Below are experts of layer 5 (counted from 0) of a mixture-of-experts language model. Rows are named router (the router's row for the expert) and show model dimensions 0-31. Each number is 50 + 15 x the weight over its row's rms, rounded and kept within 0 to 99.
After each expert's rows: a language model's description of what the expert responds to. This comes from a sample of Wikipedia text that the model never trained on.

# expert 22
router:54 52 45 57 42 81 52 57 71 57 46 34 47 25 39 48 58 41 66 58 40 59 84 49 43 43 36 34 42 43 51 72
I and N pieces. Pieces i and N, word starts like acc, rec, educ, and institution words like University, National, as in Glad-i-ators, ped-i-atric.

# expert 12
router:75 60 42 58 50 60 40 59 55 64 61 44 26 19 50 26 50 33 67 44 34 65 66 59 33 17 43 53 60 43 55 54
Noun suffixes and nouns. Final pieces of nouns and common place nouns before of or punctuation, such as altitud-e, entran-ce, infrastruct-ure, area, species, town.

# expert 5
router:77 58 27 53 43 73 48 49 69 63 75 35 45 43 08 59 24 29 60 68 52 41 67 72 17 39 38 50 76 53 58 36
Chart table labels. Words inside music chart and results tables, such as chart names (Billboard, Official Charts), "Peak position", album, World, Team, closing parentheses.

# expert 18
router:50 52 51 39 45 53 46 50 48 54 70 58 24 38 34 34 42 24 60 51 13 67 62 55 41 29 24 47 52 45 50 55
Commas and clause conjunctions. Commas and linking words ending a phrase or clause, such as and, which, but, because, as in "Hartford, Connecticut".

# expert 14
router:41 73 58 22 37 61 44 69 53 60 62 55 52 52 40 42 54 39 65 46 49 38 72 67 39 37 20 53 85 52 52 33
Name syllables with l/n. Middle syllables like al, on, il in place and personal names, such as Sav-on-a, Cav-al-iers, Ver-on-a, Val, David.

# expert 19
router:79 46 18 35 36 56 55 52 61 56 71 40 30 35 28 28 46 43 59 48 39 61 40 43 36 00 38 40 59 45 60 40
Name middle pieces. Word pieces like en, el, er, ber in the middle of personal and place names: Hellenic, Denmark, Dienes, Bellevue, Hoffmann.

# expert 1
router:61 56 33 43 12 95 43 66 84 61 56 43 49 37 46 29 46 28 58 65 33 77 52 67 36 49 33 40 59 39 61 62
Year century digits. First two digits of years and decades like 19, 20, 18 in "the late 1950s" or "In 2006", plus century words.

# expert 15
router:65 53 39 52 00 69 32 58 89 57 62 47 26 39 50 46 48 31 71 73 20 55 61 52 40 29 49 49 58 47 72 67
Capitalized name starts. Single capital letters or short capital pieces starting proper nouns, such as B in Birmingham, Baltic, and W in New South Wales.

# expert 2
router:59 55 31 31 39 51 56 53 61 70 61 61 46 26 44 25 40 33 74 48 28 65 50 73 30 34 30 39 55 44 58 51
Table cell separators. Pipe separators between cells of Wikipedia tables, plus semicolons, dashes and brackets in lists, as in "| 2,630", ");", "(1938".

# expert 13
router:56 56 46 45 17 74 37 59 71 65 69 46 41 35 23 23 52 41 62 52 30 55 75 64 58 33 36 52 59 51 50 63
Prefix word starts. Opening pieces of words such as pro, con, sub, trans, ex and a lone S or s beginning words like Services, Saxon, site.

# expert 23
router:69 59 35 30 42 80 43 69 69 66 63 60 35 36 30 36 49 28 66 65 33 62 51 64 44 19 34 49 55 46 53 50
Numbers and digits. Digits in statistics, tables, measurements, prices and times, such as 2.92, 75 cm, $350 million, 19:00.

# expert 20
router:59 44 23 51 15 71 43 65 68 64 86 59 39 41 43 32 40 38 54 55 05 56 85 75 28 30 51 47 51 48 69 41
Foreign name pieces. Pieces with k, sk, in, sh inside foreign names, often Slavic, Japanese or Turkic, such as Ok-in-awa, Bash-k-ir, Grzep-sk-i.

# expert 17
router:72 44 32 40 29 53 47 58 69 60 56 47 36 19 27 31 31 43 60 42 33 84 77 84 26 36 37 37 45 35 47 50
Prepositions after nouns. Prepositions and linking words like of, by, with, for, including, right after a noun or verb, as in "the dismay of".

# expert 21
router:60 49 37 38 31 59 52 60 65 63 76 46 34 40 26 27 38 37 67 49 13 64 53 74 34 37 26 38 54 44 42 50
Past participle endings. Verb endings and past participles after was or have, such as written, known, shown, released, located, and -ed endings like changed.

# expert 9
router:76 72 30 25 31 75 48 73 86 69 64 37 43 32 38 50 61 24 73 60 23 57 62 53 49 24 17 44 59 52 51 52
Capitals and accents. Capital letters in country codes and acronyms (ESP, NED, IRA) and accented letters á, é, í in foreign names, often in tennis tables.

# expert 10
router:85 71 43 52 46 55 42 56 82 62 76 32 47 18 34 27 48 40 60 40 30 78 72 74 28 38 36 40 48 58 54 47
Location and time prepositions. Prepositions of place and time after verbs or starting sentences, such as in, at, from, during, On, near.

# expert 4
router:52 43 57 41 47 81 56 51 75 63 79 45 30 09 49 54 48 47 75 67 23 76 44 85 37 52 41 41 44 57 46 53
Latinate word stems. Middle stem pieces of Latinate words after prefixes like con, ex, in, e.g. c-irc-ulation, elect-ors, con-duct, stru, ject.

# expert 7
router:69 59 47 57 47 91 43 44 85 67 46 53 34 21 42 41 21 38 51 47 26 61 42 50 22 43 23 31 62 45 50 41
Word-start fragments. Second piece of a lowercase word right after an initial letter such as f, m or b: f-ee-t, b-ask-etball, ball-ot.

# expert 3
router:61 47 60 11 26 65 38 55 76 73 61 60 22 47 37 43 58 18 59 59 47 54 69 57 19 25 43 51 65 63 73 32
Sports team vocabulary. Words in sports articles such as season, League, round, final, goal, team, and articles like "the" or "a" in match reports.

# expert 0
router:52 51 39 53 16 83 16 38 82 63 88 48 28 48 45 36 58 50 63 45 25 63 64 50 42 27 18 36 51 52 49 53
Word-initial consonant pieces. First piece of a lowercase word after an article or verb, mostly m, M, f, t, p, as in m-ortar, rem, dep.